Below are experts of layer 10 (counted from 0) of a mixture-of-experts language model. Rows are named router (the router's row for the expert), gate (a neuron's input weights, with its number), up (a neuron's input weights, with its number) and show model dimensions 0-127. Each number is 128 + 32 x the weight over its row's rms, rounded and kept within 0 to 255. Numbers have three digits each.
Before each expert's rows: "gets" lists some tokens that make up at least twice as much of what it gets as of all text; "comes after" lists some tokens at least twice as common just before its tokens as in all text. This comes from a sample of Wikipedia text that the model never trained on. Tokens count by the router's weight.

# expert 54
gets: "20", "19", "ac", "18", "ri", "if"
comes after: " ", " C", " F", " V", " P", " T"
router:108162097148146171133198134112133075082158153147142104127154120100096095165097088146129161093125124112048115172131135160111166167104206137130086182136133053159142110097085088125135091132108073145154091170198084170093165111121123132098166122161120181083105151146168128157149113143149095104184123154094115124127084147139140109133162114176114150203169168155149151079111133086173090129121
gate0:092144178120095118069099141166167121196196151146129096062140135133137121124195131150100165136109160175181130173120134177124100102109159114013143147165081120145140189081077123143146128107089137128126072163159208161145140124117161122141165101145100148119139146101121126155125126101172098164150085207115121136172157166120170150127115155152134140164140135085143123160158163121172147099139
up0:109138102115107177116104140134118162171139114111180075107124168082138093099148155147131138064133108089154150090088078129114125152136105111183139108179122127060146065110108125118119121116110150109121197103110112122130155137115120130093182205133123122145118096158102140138157097207123175156126073114115129056098118066130146068162126121172196117164113156091155125182085120146125202174070
gate1:142096101162106114106098110108104153078125160108105121135115151100136084105162168151145115073135196104097120108106129116143099106125201117140166100073094142125181144122115189109113105181131122145200113117095100115165054153118176141139114139151072164122123170176147081099109042155151107066163084080145185123121136120114185089131118156148175115124107162127132174150130179068150143146074
up1:160128123084164170098154167117143118122108135139183130137133087162141135145147210192155131114148111148138143108117141103192173103165104110198074122157085175095123132154064151102115157141116154120163127169119146065087089074147154127108129091093096146108129121171144125125146146155124188145213131107114099135124115170126103137159141138194163155115074100142120184158097107228098091153149
gate2:100111113109114127150114099112187078102144225085109102144152187119167103118117138072087147104082110173074173107100120072108147121125115165120117146135058184113117127126150141149099116126115164133038120117160115168087098111125153119124073121106161134161119108206122104109142153157130118088143070087153120059136150125136086148071089155086124169102093112057114089106135108107151170111143
up2:087106097074100145197150169157118117114091122106134143108191092194132153128143126093174155170112135148100088118135117138102161137105118100150180151106152145109139107124090118142126220111066134125130137157151160150128090118093112147109093123152139105119098127060112096128168048083098137117073082114106090146130136193066178158102125103160051107136119156109139099122166113155056162124069
gate3:126136110150077147146150116125094178129109076106059119157111115136122208115128147179128128124157110052122149140114057149143138218095188116099094165120124145084123159113160045110141131076148117094158094130136137189122113082153080123152108102098109115118119075095108125160092123096086116158144130091109123210113154121163134111140100141173154162084077154171107122119119132152105095160057
up3:116131083114203139145043166135132156057056070090118156222118124138131137159146068155153101130147143151130174192110080140075148149153123127105145139128110117129099153149097120127058138068114125155084074189103159104149116136137134174075123114181139135161125070131125154116127182133165083108137100119125129145172129126150109102099141095134151151137127148071094158182125138098142113082091
gate4:095154121087133142132134145105159145082129150043143169108138145151089143096192063145126116100164096095169082150151173081119081064128140157117159082138067114104126125157079164097146069109109103160128108111125114150063133117138137135096109150086151161136069223107116132057153144160117121091117133128111108153109131099100115109110118105136064167112071112147089130141058130169143189113146
up4:149134175107183094088143198043129071163145149125115105059080099140129080206131135092077161145073082137154144100111100139151154144112124152199156200168149140143174116166100155096120170125135149076104136175158114140159139185108099124169131155117089161164139137137159128142146118155172122110088156167169121123128097149142129106128138123077185138084106128124081116125171133137154167120185
gate5:115146097099087138165118147069165131141104120188123166171151116172144133128186146139141177091138157101143070113095098111145084119102151138067129102144114146096120164122163129122107094140150160124140126235155150117113115141145127104089054109098101163088167068124203137096174207101152161178175085147091149139148133092131154092114057149164113113163081095134095132138096110166120145102127
up5:162173166093098121098176151105139128143053107129139125191078122154098128138126160182167114138098087115120100184082067142141139099154167106121099172159102137186196117091101049126116164143126152145118112097137058112141159217203113114131112149078130131165120143135153157151162090147094172152155079093195171139150100141122162117112091117088092086153137139112140098122149110105145105129122

# expert 84
gets: ".", "j", "ab", "–", "g", "aj"
comes after: " H", " K", "0", "2", " J", " Y"
router:089149068145163071157140090131112056115133151115102152174142072129093109103090102108083127117211167107083127178129086133117125132136165075158178156136098112110112101136072098106112138146101055199147136161158104133100179120152086190112179113117142121080154066095165148147115111141074104070162129137099157096101113136144123137106107143125113164153172104116129144059129140157084117132181
gate0:086085080113139090141108148162110100112107083112110127104190156116135126095069106096166172088100134087131139123094174177151122129163104115111119129147097192142140197130185147123142087138139079126095137132104133161105091125103184110148074194101190176120128081140175082188079070087084136137133097163109125140167129098122125139131174104137120149083101131106055111107159187067155115131146
up0:100137122115110162145113071145134113184120186125181137109170141129161124091131082098196105119087125125102117112125095141045125129123107126091096119129127126054137123172139163173113141156146130140089139142061066087143101144134097163153147103147097118154125081099100164115054135146037148115138060114107074117168110163123098124133108102120101118160073153114115080155150124178176145059184
gate1:120093096126066162163103123117133157063157116113098115110167111137124170157162126112195179139125110143086106121157167085136127137114112173140105143106125101085185107116170158118120121144159178135133052119158086135090215145138103131144144081150124118121157136152144165153157139122149179091203125081059185072092068107131150106127116142107180192154093186056120122157133123147156132133149
up1:064090156173140111095096115178098138135129076080105085134128177162110110118131112148181145136148144162035171142172132139104108177171090130101136121132094111125118105133070087064054149117126148161157178108131087127121112095142107148109203180140126118106119132114222123151148145103108126147150147128113148161123099134145117120139079119103162104088120158104163104152074067072161093122065
gate2:153143126155154134113152184163144156117106222047116152082131104093162124115108125141128115061095105098128120151136067117147095136093159118115164144161119135100151122123152129118095086072099159136073085156102161101119120116161124089117092216110166172103095137105165046137122144130148139132093145108136189145121158158103156115068077096106151193131107152087140138106142164094098207141091
up2:153168130193165101138181154099103107108118140083104190063106148124178055132134146097187143129069141141157128170124133117117090093146147100157151101136123150135073120128106156125144153188135107127159189167103109120060065171156132182144110139142145117122096148133054131064168086129131141105156087143171098143178151145145177124118075123126147071110087146097071097129163101164112162154132
gate3:096173142086090109165096101125163084096096187133141129159133143107104154143152089113170092114150134106152149186115160093106100128130128133097138164076137113098108180114092162084087107144136166104202061151127096141145114171130106117099141151122138142173124168103132175114119179069164113159155070076132126164083165168108133146155127121159129182152157160184176124077136027178136160164129
up3:168149104149125115157071123108167171115070110151128151068068188189126111117138086176108112146124108150080140170157113131087180120089161160139074156204115106142116131145161201104132113084067115127176104145126112082077102092113134118154137137118107095121131048131177183100141169141163135157086167148144142170131101125128116065141179095152130134157117152132100135138113087060102120095108
gate4:074096089156108162124188055085151091071162119119160114138121125107157131112184098167132107143170115207111167107128142150167161132182088125130127083131118142118141137103112133076170176099125113079167149092145076060096125061141147155128105099127139093127094141123112162191154136109120132123104130137131074155107198110106137084171150082098066180118164116131084175120099168117143154097170
up4:213179189149150093088106159129158089111159150097119142119145112125091099134153123169129115129159120155142129125147160132072150116165135155130188106167101114102109170152147100147106136111146134169189100175158039106127107161172159110087176137105153083163109127138106165131070151127126143142166134070155187153167072150150195199120118209093090158119133160103107164154109164133141142124153
gate5:089188098175072100188112133090117123110088168078055082099107109172151061129114055131099147146167125180118077088113120172151196131162092119154118155107111095159151090148115097106180168130105098108141146139140125202153120138190148079131121151127133141119083129152123123175164182088113158114141101147151133101148141112123137115125139076058116108141134157116165136121167076098084155080110
up5:159106079126074137130149184147137139103161193107102126144164157146124169104105146104094119096133163174099150082076063152110115098135126120145113155178035171096105089099152141127133156125152127149129169165118084050134126131130107152176135172119156146157215132178106113106123106127171089110074113073162157115150131119116107138179107142094123045095135123100178105115105109127073160123075

# expert 248
gets: " a", " one", " no", " first", " all", " two"
comes after: " the", " a", " with", " of", " for", " and"
router:135094147151053094085129153164122153124132117183140153041134120152105102112140119158120102183103122121145140088088150146164086140158078156157111080142145152151150159126164090179148144178113149122103103114121103138166090154108148160099088087138139090133101132198154149083104190167093084146140174090150150172096110123176118176147062096110068177101153150159131132207152172117087111132094
gate0:107153169166122172082072126105120179107103154133098122114183171155148094105120099127208088156171150113154154166180175192133067068131176115142142140075116141087131173141068119143138059114164169163123158136127119109128118185087138104074178175145142129092183077078159128122150139118150117144148177133160096147081105149131128093093122149084090135134164077161129144108141134133134122097080
up0:167137165126102149101132142074097174158117110128069110153130106107139085072133118158150169167153150154214145119192161147079090077161093100173136098143078208121114094151130206173150077135070162118089138141108109150136141135127161097126130123106123119134199061121119125171126085119122119095081116099126111134128181146105147171126158128119118183138136172155154113171145119168109090053123
gate1:161142121128107124147159160143205107115172145104118131060105158123142110091148114185128126113108143135091085064118160191128103049143115136173132094136155165065166091126086133147125128100113136128136136133192112083113112106114211098123107144166093200147130108147114136186167100097081121132094100117091123105120186222128144070096119125113137150090086110097163166138149091140112135143066
up1:102103142078113134141132116146107140132130131140109154180176097101143149152117121161096095115136056079080138149129067073172175032142127156151081119133171115170140137149127148081137137077152179144120164029106183162130146120153148087162138151086171138098094111112100127169141144174123087131121119155190143170092157136155115082147117138135160191092123188149056103123116163138132139126160
gate2:163095102119197147125109120096080053092119144100124095108098144133167140149126167149082119169144133097158074128157114089080136131132130114171114123062208154141117132119133070146120075140162120134063125143112156146113156176216122173128127079093095140111133095157145118098117199150111092158144159089168082094164119115160152146134063108068167131131139151084058082153102144110144136121109
up2:165155111206078147151124081174111052145099161118154183144189136091097079081095186145156138103115177140139114121116121101178146131109109147147151147125120103135083155143123102130139132110096079145173093133119110210140135105143116129142130103100147160131142076155143148064173086117098145127104145142125116104131098125119107155081188077200212159107092169134146121119080194107117162160154
gate3:178097125161158099110108129193117079134103034095140094123113127153150152087132119069149078199056149098171145140120173133078152088115162147123102108156144137123171196169149148104113109095147096147150155063129156138102127212086172111106150156109195148090137143181157077146116133110097128155139137134120143161153085157114115130135123126124127143104137193116164090175116092088100110123176
up3:142152122099139128177031075147114102123113181074109115095154113104144149162126098123097126061173119076102157159060121203145134130155137119152124071073084137136160108088117075131157107112106088112090133149106120135115096142150108073134123159078118089120162144108074107125106083076070101096095116096111108166159085084146171175132125096114111142112078075090138140118172115135185172144122
gate4:143140081142116127136036162126110149138108124180141119135128108181095062195129133184131116086179154117079179136116112142113111130115142135091154122118103161159181125177094165196144099135151117117060114134086184113113104112113154157171098111086171117077073135135094145170205141115061092093108096154083152126127058119173171116143144103105147158079112125145146093152118111153163131123153
up4:147155088106094099112086154075125094074130143163117086097205156190126179123132065161155143147132138147063124076088100170124082169110163162100109156122127084150141143141123076144061170156078133118152089106137099162137150132085119187117118140094104127157154123132131101090175058127138089138062176149153112113101075097157159120163072133187124135133131082140115158142145143103108159153078
gate5:154117168140086147161166064158128147193135134118149092099161148127164131115129129115122120098089090090120136164183124140138138166143167144213098109125078090136063116183090108112099111142102090101126130139113105126102109158138092127095176121165152094164130105202125079162118159142070126146159141046112096114140093067133055113146139126212147154140208139133122167116161162090132089127126
up5:132095094176128139142180132138124162140153174062104086124123112117129158094077140115133168084097109164094160161111114099115141093174118186144148150145142139154206106098091157135138136191178159139118145129165081131068155070118107105121202080166164159127130116095191146153122129108118170102121137132217146118058148135114176173131159172085103116118115094161143091076111135144075131149168

# expert 135
gets: " r", " b", " t", " g", " s", " comp"
comes after: " \"", " to", " and", " a", " un", " was"
router:079139188127181155078146141163151114136126116138122141103157099139072119173122064143152128143171155120124166100093121168142108119102144135185132162121130054126166140088163205115179139112107158159146130088110161106131134168165137156092162157184117098118108091148157112184068116136141080120104212140175134157157150167152076056114096124076131112103174169170079140139068115137133143135148
gate0:147115082094097138144117134116116110157116099138072189185155114113092130134138095218090158111105126132096112123092199098144119124134120095079126124180084159115140154097181148115106160090136142160142141106142072136103142084128120090186089116155178069133156087107077117130102090132104057095133066116120138107187134156139175122140095099144068083134164153126169106106074080137149060091114
up0:097171133164176130163156115106146104150153104184160152139084174127110112101118122131139123174112129158086108179119190103167138169131150092148169157163038140116076101139146162119158169140131148138079063081175163139142137139146134151185093175132093171211104105073129163085136101173148108153133103082132088135187158185121165102133085125139158143132156106165179111144168127143152081150152
gate1:122111087156155201137089126104113082134158154113113078075124105138162177128116100109169130180119120117096050173131147188158113074167136118128066157092151092124122117118164141116152137131135100114107159105137178125115101135106126152169054151158081124097156117150147138144146147117137165070109107100107178142130125124119072152135124173072073142131172112069176077062174094098084126187181
up1:118150100122078164128145147123155124150153177149125099120104126077120170165119133154140151114121157188158119093126134175140136184131079110183136206006178108149104107136135170186155119120084123147117128163137114099149136139092143137180101083078111094176134122112136137115138085111128145116140076105085136154173102152130158200190094106062122148121092126127195107162100111136119137191169
gate2:134133149132113123132131157176125131136117143112167115088097171098152142134168164103187064099056136153138092114123053095121108127146131152162115134134069140116146137148100099129080089173105179115156170126147157174135102179108183160113126089160140207162083102119050070149154076135161066108131198097129145131102094136142106137128134128126144113109154153178149142162161148132124069142037
up2:129136121173165111153102113138097159125107095143134145175066083122121105144141142161186162122145114172103151070114126105201157142131159148137192130169082143130119117137110095120152104107124119192146171107060091170089124121138110146102119160102109086086114104097093172199081203115145103190127142079201167152102115160137113128116173136086160133076154087111164133097079121060132126086122
gate3:138122178139083167155091096107131124143130132166147149078236154062139127146137168162112153123117142112110106142135126148101154172168132147087090105157097088104143108155136167152153170166143093111125149151082161114149159187120130051104137175141109134149162164143157186189202163117072137123131085143153145100160116181103111187112137145145064123141091103171136147104079150141095170166083
up3:156140097132119160102155137105104090129064139113133120109134156089111117137193073126096171185162154168127125126141100131186148129153122093169130148170130157121139046152117119108152150121127129179074100130147195131137163072091111180120139180099125166191134125101148106098132051146107144127138156177107092154089119096103122177170147142174159089069153080161159109213171113188121128109124
gate4:105079096152096087149136138103147119139110140128121123136119090140160120189195079158098102212124132117150142138086155118150170104142151118098122102153117116131099162149153168187136189096078098093144152118085138104123185177109084145150173125054059114135145121153103125118111137129086156148142133137144145134081184215133100111103166072175152176116134152059131165152102194129176128153104
up4:157144109140160156082147075085164053184121112196116139166126073138149073169128160142148101139109163133138149122150151145150088060113184138212096117146120191152099130103157190125168121130125144091114130153091136070086117081121173106163155148139129119108198098079119159119136136161130144139156181168105064128149127097127164170100105164115132122145130099099160122119144118147165062072099
gate5:127134141137153210129146080128159162159135181106156076180110143160112079148058114147112126146195115125100149140041094152072118121155115146066182153146114067135133137150128136116185105146121085156133142162137170081144201099125127131170133074145155121149158098121120188138140103092158140148139156164119181181163196114109133126102140154130147098153151103153094066156091116158140121183114
up5:121156135069089122107153147127085167116200130103073130142103140170147169116180133111120100120149108135055112032087107100188126167132078130120096074175103148168150128154137197175151069145102080146167143174096226134131158084147171142142139084147161162101129089172145137118151127142142089122121120099138144184090168165110144179117122108139124103092170154141135120130151141153103144123144

# expert 189
gets: " ", " (", " /", "\n", " M", " information"
comes after: ":", " |", "-", "|", "°N", " ("
router:102160148153159182077131154173169130090103083108097105146126139071139165104109051142147127131189205135110155192133120128200113101084225116128108177122151068126143123142112167127140135056154132184143141148121121146111093151185148132119198156117128169125103083098160069118136131130111145126115193147156111149160088145199125089122100148114143124139177142097105171133136131116117110120108
gate0:137072207146046148052134168112127122077121163120153104115122145105122075144116121113123095123124183121124118113131113101099130169153133114151096175081146099115110142091171139107130134146176181237144121147092103138117136114097079090089150111133043088105086036143065145118119098104082172097088097111148133134155110174112109130115101165145105143102084116162155102139147152121120108131102
up0:106143108089059127159094110180134164135121130138180153113172125076151153110159097069152090089106116158176061120126093164196157083135157139130119151113093119107166104102188085135134059142091152116105158158177074094117150152138162123157113146136097175147115163146152137142126183123065120137141093107084190161124128096137142160155040152162108175122179097112132128104096157148107106192135
gate1:143119084138144114129161210110105100129162195063123174152197118114135114153130166106158125155167129174108129111165162131174127174081088130160112132073056122124120114172097101066138155139082096072107125138204096130076088125173141116144119115153104093091098166085151099139168120134117162108152134105130109165117120078123149154083140157129167173155045103120175096147144075153124133136155
up1:148164109168090174142053089123191127132092118116093075102110114126137159116130176116129128098124189154107109107120122158064174119106098147078159087132114118149129125115151197106081118120090134135158124137103085131142148155124071106102130142137116141121130087092169168146190132120157142136160107140109117137121212149174152193092185119151171132182079147153101159089092148210049133168121
gate2:135166136066197157116115111094146134185109095064154131114168133094154102134099127171115151053105082143148180172133130214120139149161111103098107069104121157176134096108146160111132139109100146112183145189153169143166107133158171138127094127086142102085104166114094115111101130137128143109108130129131144103169171092147128054154127134134078139105125102032187183090103126103137122185118
up2:199182070103115124097081120146158104105112175132111130132071129133099110154200113150075123123103120166128087088061184124111157042125113150186166110138107159093109074112153158137143117152130183173118050120105177091149195121085099095150121159170100160098094136138131105046108120090122119107163170151103139159145125136162159115094128125110140111124141152187104167132155121138135126122179
gate3:128090186151120104132134168183106124134173179178107152138132123135121141131087122148124173124149122139134134168168116138172170093158169078133179081112118139201173085129139081139147086161101146154089101083102157094137125123147134099125119082140156122139110054126108126166108142141043173154191100127094120136159146164129168113165094115169129205067166144160178131197114098123162065118132
up3:146093181108060134149153091094154133092104156094164163123131115106136132146101116087121111204205177170170095141102105135143129138161125160110161140110176119115107110105070121143122145172120146166089094160113126129161156107200156217150097126224054090129117131093134127177140125069123090131129111151131120127120101114135172102123123091081091119097148149168068111142133139186115155174101
gate4:152087210098088125151128090105110121144146166093168168140105162113130143172119158092131104128175143174165158201065099092123133139106156116172089160142072098181139135113141129140145102168122152134085147150188104085098120137120076121153151158131122120108115199094098091138146043087132063140118135171109138109087053127110116157152118169142090146055134074103136145114122146147076100125157
up4:117088098147151143086084147181162127184109128102167117175131093114113118143165171160099113147115185094126120128125143109125112127149091113085098102104133144185219131147150092170087122120094122117186121112127117197077135125167088149153161113136185103100049142183086147161148139127066135155101127097117111106190150146107171117136194192172121108114167112141202102105120171126163105155140
gate5:172159165114150157096096161159205150172149121120064101128144073179152103123108117133140087120154121120125083104089098131110140121091144157105122143127115140108155100178105051121116091109114080131162093155096094116180163171145166121134143119128102129148159151154058111107126179107173131082142122172151142095145178126159136135144110074191175122145069182215103146165143073094066107122153
up5:098124113161135110123077165113115119113108055103115155136116129085209121160119086093131155099140135168178064105145148088231112129139174160145130128108122093102102108184162127096190094132125094113193109115137080113158088082164161119128096116127106152138111126079118169146113121119169190135175108135115182166114090099106164176151110109066136100080089090101115174124151091122158141113077

# expert 100
gets: " f", " st", "r", " s", " l", " gr"
comes after: " the", " and", " to", " \"", " a", " un"
router:101113191155122130097151161172126114174129053161132120156138108158082115151138047127098131077129177095121175094074128168143132107101097147111107159158144063101180134118167180108146116111117108178115096143141159129104126168185167144082183140155140133131085148179166066099138165140149126120110188163173185155154122154153114109120081098116124082134202135151096149123109086172164130112169
gate0:104147076096099130118179122176106041151112165170113123108050205100126106123120103104161166136098142139155101173105175119122121127160167119132193133105150137094082172128127141072180123164165170145115183122138066106146125165164104108153109167157118117164083145131114131103178150129126102077076143147153087135120077105100094128179147122143121089125154093139168128093188106153213116137152
up0:099140167107091159115125112082124077118097168112163147154100107108091102144112069121137191114068111151155126128078147163137084181131090115137093134092164118090093183127211143054065107122147088104121150109111070088149137142122111083100109139069103140147045137094152121186174108112174106192093136131087165103131116118139094157128084133131140096147087122148177076162151107127138168126120
gate1:117176116063091100189115104153092144134084084120147108188139123152148102104218150148157146135193156132160149101115139089125142144150152137119142086147096167134101162129118184115087076144076134096165063138122114095128109147152147131144052181106110097104117173138158159121150151117084165085141111145085131145111193211141111127131171128134104099163157128124182126065084096113178159152104
up1:129151126164113131153081108140113142090132102176098164108135138146128138091113053141088155105096186126120081080114191117122166120071167061159178147119104113116162137148174105142147154130133092122121079136151102147131098155109180128127111109123165131167135180130086163205080069116162159150173150134145220098139102128148161173135136120174127119148102137170175072128100119078195132118066
gate2:152126192105099101107113158109081151112095153128181115126126154085098134089064120070160233107116137092125104149121149185111110093140112131081159155093130106118167134154159098099114102159133095090183104168078131125129084135093158097131097055105081099177124083158143148104144160140166105102158124139187121147188124105107182155116057179103134140146148132154155129116177116076110164085130
up2:098116137142061124139144129098176158179117132096077140104124136141202151119213151127143178091096093172142077096068093130074124163176173087143118074118108158153151124109149089070165111135143055160069165080143157144129135122150136163129152094169132086135100087111139103208119154127137131112070091106144140117145178156159166096098121173190129108086137135146107115101160143139116099104139
gate3:133150074177129137082142164159152126152206126124132175081128107113160149122128133102140079167118114189112076105182124109133169105102085155161094127138106067113111161097158099128106180120132099083099159148150118114120077212142068134150164142151077155098085126183121111098145140118127177131173106091125093107130137140187114180127078078076070118163115150117141129127147089121136126219152
up3:150111121095161121153121108110134116201098118082135090109108057163140212093151189156140144064164109073125094117106131088078098184109125114121063167149138124086112095088115111160107102126139153146139093102153149137081096092144082144113087056106124139096185178136075079168137135122072153160153140111117054126080147144169136153106078101126158083130154101104120129116123122087168134153140
gate4:136103129149162193114144133069109115137100139088082104108125161160150132140079174117127134113115126169169100170121103139080155191195113187133106114142150136137182106164157094142126071171100150172135096182090125094124151166212161090098134150144077156135135087189166175168086150100174135094146109105140101166113148127130110130198136116083136139145129073177163079121069110131135154167129
up4:114180145122143124134086164171067184135206094122117170094132136115146183146096117150130144122099104106133159174130128140068129125143128182154061153115109129155066106128097040159132121155141132108079170087115090058139168105149111128126111126120127150156134196183115146129162095144136101065081093113077147070102127162107139105164142121099133096071127119122086081112138092125107064120071
gate5:147125175204123097171144203135100146167190149134140119127151134087126141114118101081175114133067147149100159175156120080097154121176094093060155144174063169131173104125166183131115103131133106136091137141113182069106085159148112126119167167126086081162127142114104154140090181106110168144116121135152151183143137132128148200099125181130125118127162163158178116142096168128087087182135
up5:174153186087117130094142118066133132144098133095133147170163107091136154141175102157160122131171110144118110156091159147164107180150146138107094085114079132125087096173137088131080181148083165129128159122130161131091118175141150091080146134118043145103154178105177141111158081132180126097084148149105146128084158175122159157117090121110108147135175087084106206078168152170195178123112

# expert 118
gets: "h", "ah", "g", "ag", "ig", "ab"
comes after: " S", " R", " W", " N", " Al", " Ch"
router:088143082102155115105155130155195075111109156177208148146155095124138138148090138075125140090113140121094122164138143097187139100113206097155086114135094045134145176157108185122083154149058104170178137147178073114126158063107115121134113146176116123094123144103155178161097081140111144090150112152119160116146129159153114092183171173145107154146168139106103174087100149122153109143133
gate0:141129143103110068187132161201138202121138147158179110091047151156164120144126146127146132095130145125140152117114153113132108155114167135198137132142128124134173092139104091166092183117168112169163161109105163173090112120090134188159153171098093136102101112161059132097139175078102083136141152059135115149070128124136123191167151178133142170107171094165137082129100156106147078094114
up0:092115097132113142162094166121148146098190127161110137118146108130171111162158112146095093082130107163132129084022146082114154065129144141138124145111101131085136095092091127119211056183110142133123113097120090082092089090153109174112177144093122124119130118141150176091151128125167146069103153113180171138107075136166140121108098083112165132112156164092135146100086059161161109072083
gate1:109103137130181135144116117163101130135131150060103137155135185070152115119148086119079105095104090107119143103176160101105143149146152110076141131144059163141157061114188105166136094159165115130143126142129094167083131154077117177129123069123150095165159109158139218147096117142093122161089134131128073148108153190210086131114130169159170095130083196116132134106097135160119143194145
up1:152198105173114106121124096143118130159119121186189211108128109096116174073164113138178085142127131112158189103145151137130154057179136122100164173092128102184156156098080155105193177129121149136107082128102116115165137125155142146132112170077213169155169104146124093147146123123088152148112100065103093107164163095141141105148137137131147124117121153186150111084079127139123070109171
gate2:125096118156118119172125103129146112155123122079119095123127122069138158165099128085155136076179138125108122096181126049077081114110067117060101127112116044115084162122143167101168153153089143128119105116114111106098157104152115091142134106164094109149141107084130110121146103146133196113148008141143097173157126190131128129067156099158133126094153129162172138121114155118079199173135
up2:128150093124151111057163166098146143103094112106071122164050149179117134151141113098058125107108113081183066042127175096178144111097130134129142084125091110115110088096156143122092085143146109098150095142082112154168079144097148158143123126134057168139029155101131117115127107109147137111153142125112079144082141113062108122101165137148075131128082099142184154117148149096149159121135
gate3:136169163158106111115088128110139149064171074160080144130125127119117126123103093102170107086140091075137104149138116080162147123160146171085072181108079144169093118164131105081137110110096164125149063131146125112114143146123096106179188119106117157102080128124136135072153154049123159156198125135080165134151132153072115150164082110092134166084166110213132184117120152076128098160106
up3:123115176155181165112093122179093122108093096119189134134098135083134146092102118079130159092108143110075147123099023102098097175113067163089143169129160123098143088069138159158087129120097185168115130204117092164137143084118174165143087096128118070128152109104061114132116134142085156131108188096135142104131125165137161128169091146127082164148085117168133108108127168184126104113118
gate4:099146126112076076120106128101105103104092153104165124114082099086143101101114110154114127139084161145124211085109153091122146167049137146137187149071137124107155063165108126124168134100130179211131114114089143048143132100121129120112175101128097142134172117161117124230126152165109148081185143108108172078160126161132168160078131126109126153147163127097131102086130156175137135083128
up4:106166155168167073192125105141111092116069134130114145173111113113121055155156116105099110149118132147166193155129129163239124160124156114116126122172117177114056105123118099156139123090088133138128133131123144121123087084075142152113138147142114139147155159098157110087179170169084137165056084174133067099107130152155089147077125134173104164136047148145167126148120122108156125089168
gate5:131105105125111149126084139126070125128161117180161084112125163170121077103120109180097145108102142109119131120155190141128118124112174115048103089160127117127156170090184115196071100140154142116143138158126127129147161137119159078132142123125134117096157102136161184108086068206133144149082143094144145201179093156094146148115127096115106119206130080127067090122133031171117120138106
up5:127115159166170121087139140127176109100176154113082119072123085068122144153071127086110188150105148102127188139086152118119208160117089160114055124166091134140125153107117148158162111165177155095119132193137157103127131124090114138143141129143126166138125099132130142121141205125110146147134144133166147167068110067176131175065193128084180141115098136124155139092181166171102156084163

# expert 146
gets: "D", "B", "P", "L", " W", "C"
comes after: " (", " \"", "==", " =\n\n", ".\n\n", "==="
router:112150186149178181103160172164125107145151089125168135104128144143135158139138044134126093112100193117086181142120105161182147109101168098151135131093154089096143120169156204142162105120122056144127082112121163100150135148183178159080136171192170129106147138179159083118146130138109125148125140149139154145197156128150120083155129080125109156093187119142053149147079110125135093154173
gate0:106174091205163178173084095083077159139099150104118120145148091064154113187141132115135126130118147130125091098219126139138133188124102133130117142125154114149141085173127118114083070142142165130159121144154116144125195123121181157107106174141209167125097130110140146094143115183152185157162170161062189132191108103123104111137185146155113110158141151183144112152090117166127120143109
up0:104131205078160142134064152209119113148110092142146101132095080176063145165096164103143099120112121134082094164120146131165161109146177119095105124116084151159197086119155079134137158166107153110127164139134120119132129109159166139160108170143102138109056178135088104148166112108126149100137131159105172105128094199176098135182141047131147108106151141170146076158149106155143068087141
gate1:100109134129132161153110079135168127176077219198123106096153144099079126114170108149131085127178121151139134111135102167125128168124164107140171119092183090109126102095134084124096119124128083061121182113098155144126137078227176100127116177134139084099178133128146143068113151132087165116068118131192173089167160116120109149169054171111140133113128105156172119137101112123116111145151
up1:135167143093123055115107082161123172088178162143098168166144146114172117111108133094129078136123148153111170153147118088047143134154114123135150135174151117098161142101131082047165175167124124104120135156152109133130099153117190045095197114109148141147124111124135104119165184149135132120153067124119110083120161121104104099107184115189146129115121198159072136160077164121192097091135
gate2:127144137141133132137136166147104070144114163110149145112145134139123089117103056132124088122061102132148162137220196177116124097144105130164194077156142112121108077197136098133094113052130140165099096137159164148141145096097106117047101139134123152165113206168123155142177133141111154149159104150162162106107139126128101130087107099157121083088087194083109088167130156127094144143187
up2:092136091042133090047086114158101125112128134125133133122155132114140178085089156182081166076099158116156135143156088109091157081099080121113110169111142118174152118130079070137118097158127130137129074108131128111163123191093207149104148092084187074123130133128148123152097128102173107187180122114105179076146115126156117167132170095117101155090139129175159117171108134119107174072128
gate3:184158163156171159172115132233135149126104148143095130172127069145116132127139135152137178084105174204104100128127087116077119085122111150059193121134177167102063102139117174139121089119095097130151120174130232158148091141132116143107139152142107112149133130117091195036122144165124146098084143101138152117157147150136102152138104116145155174123125132166139101122159148115103156126152
up3:106104118102145125130127175143122066156085126130112138128131113097123060143138088083140093093097157181031145117153150077115117189147186106092176092118130126203104180145097140116068167068132152158126142111134179100139137141125118128122176148069088135108162161095076096155100146114116115107133168100113065139136136140151150154200205121169164133120130162159148105096102111107105121157071
gate4:106128124158150131100161120141173145120090153155154102105113136116194127140133148038142154085123148090074091181128146163089134087181123081153123166107151151120097107191134141116116131137169142106129126144102101183110097159163131103106196079123107123118070207146150143157088077107138124089141124178059093161138137179100136109102077156201188181117115146128150115077143105085159093117132
up4:165083158074134142125081132139104191151157176113107134127116148147148107123079084077139143113078128142102080090190104135117099091148051101137190165138109135074077133089120141120109158109138157111162139119157137172076106124101131150142166104175108115103154135113132149113110071181075137138146200133135198128133063129147095133122192110117115045084048165125120128143132122142142173115118
gate5:078092154125162143107153158090097145163161040109176116174141166113123088107128143102118103140079098128078182115131101120134112084194140121103051114117129099103078125140104178116123056159122082156121101133057181107103124096090143129141150118153106082124139093105087113134086160079127133083146110109159123116165180062126081120215120066146130090134110107130123117116095168161123098109143
up5:163128126062171104087150164140054065104157137158178127151134166131040079130077130145130168184097137095154115163119101120131144209109100141117097138204113134152162185141141125140102159108093082157062192133117163112121130087058161157103083164126141128096117135146170101098078115111116150143163150111141118161122117141149116135144129073115139116051114112128115105159116122123131056112123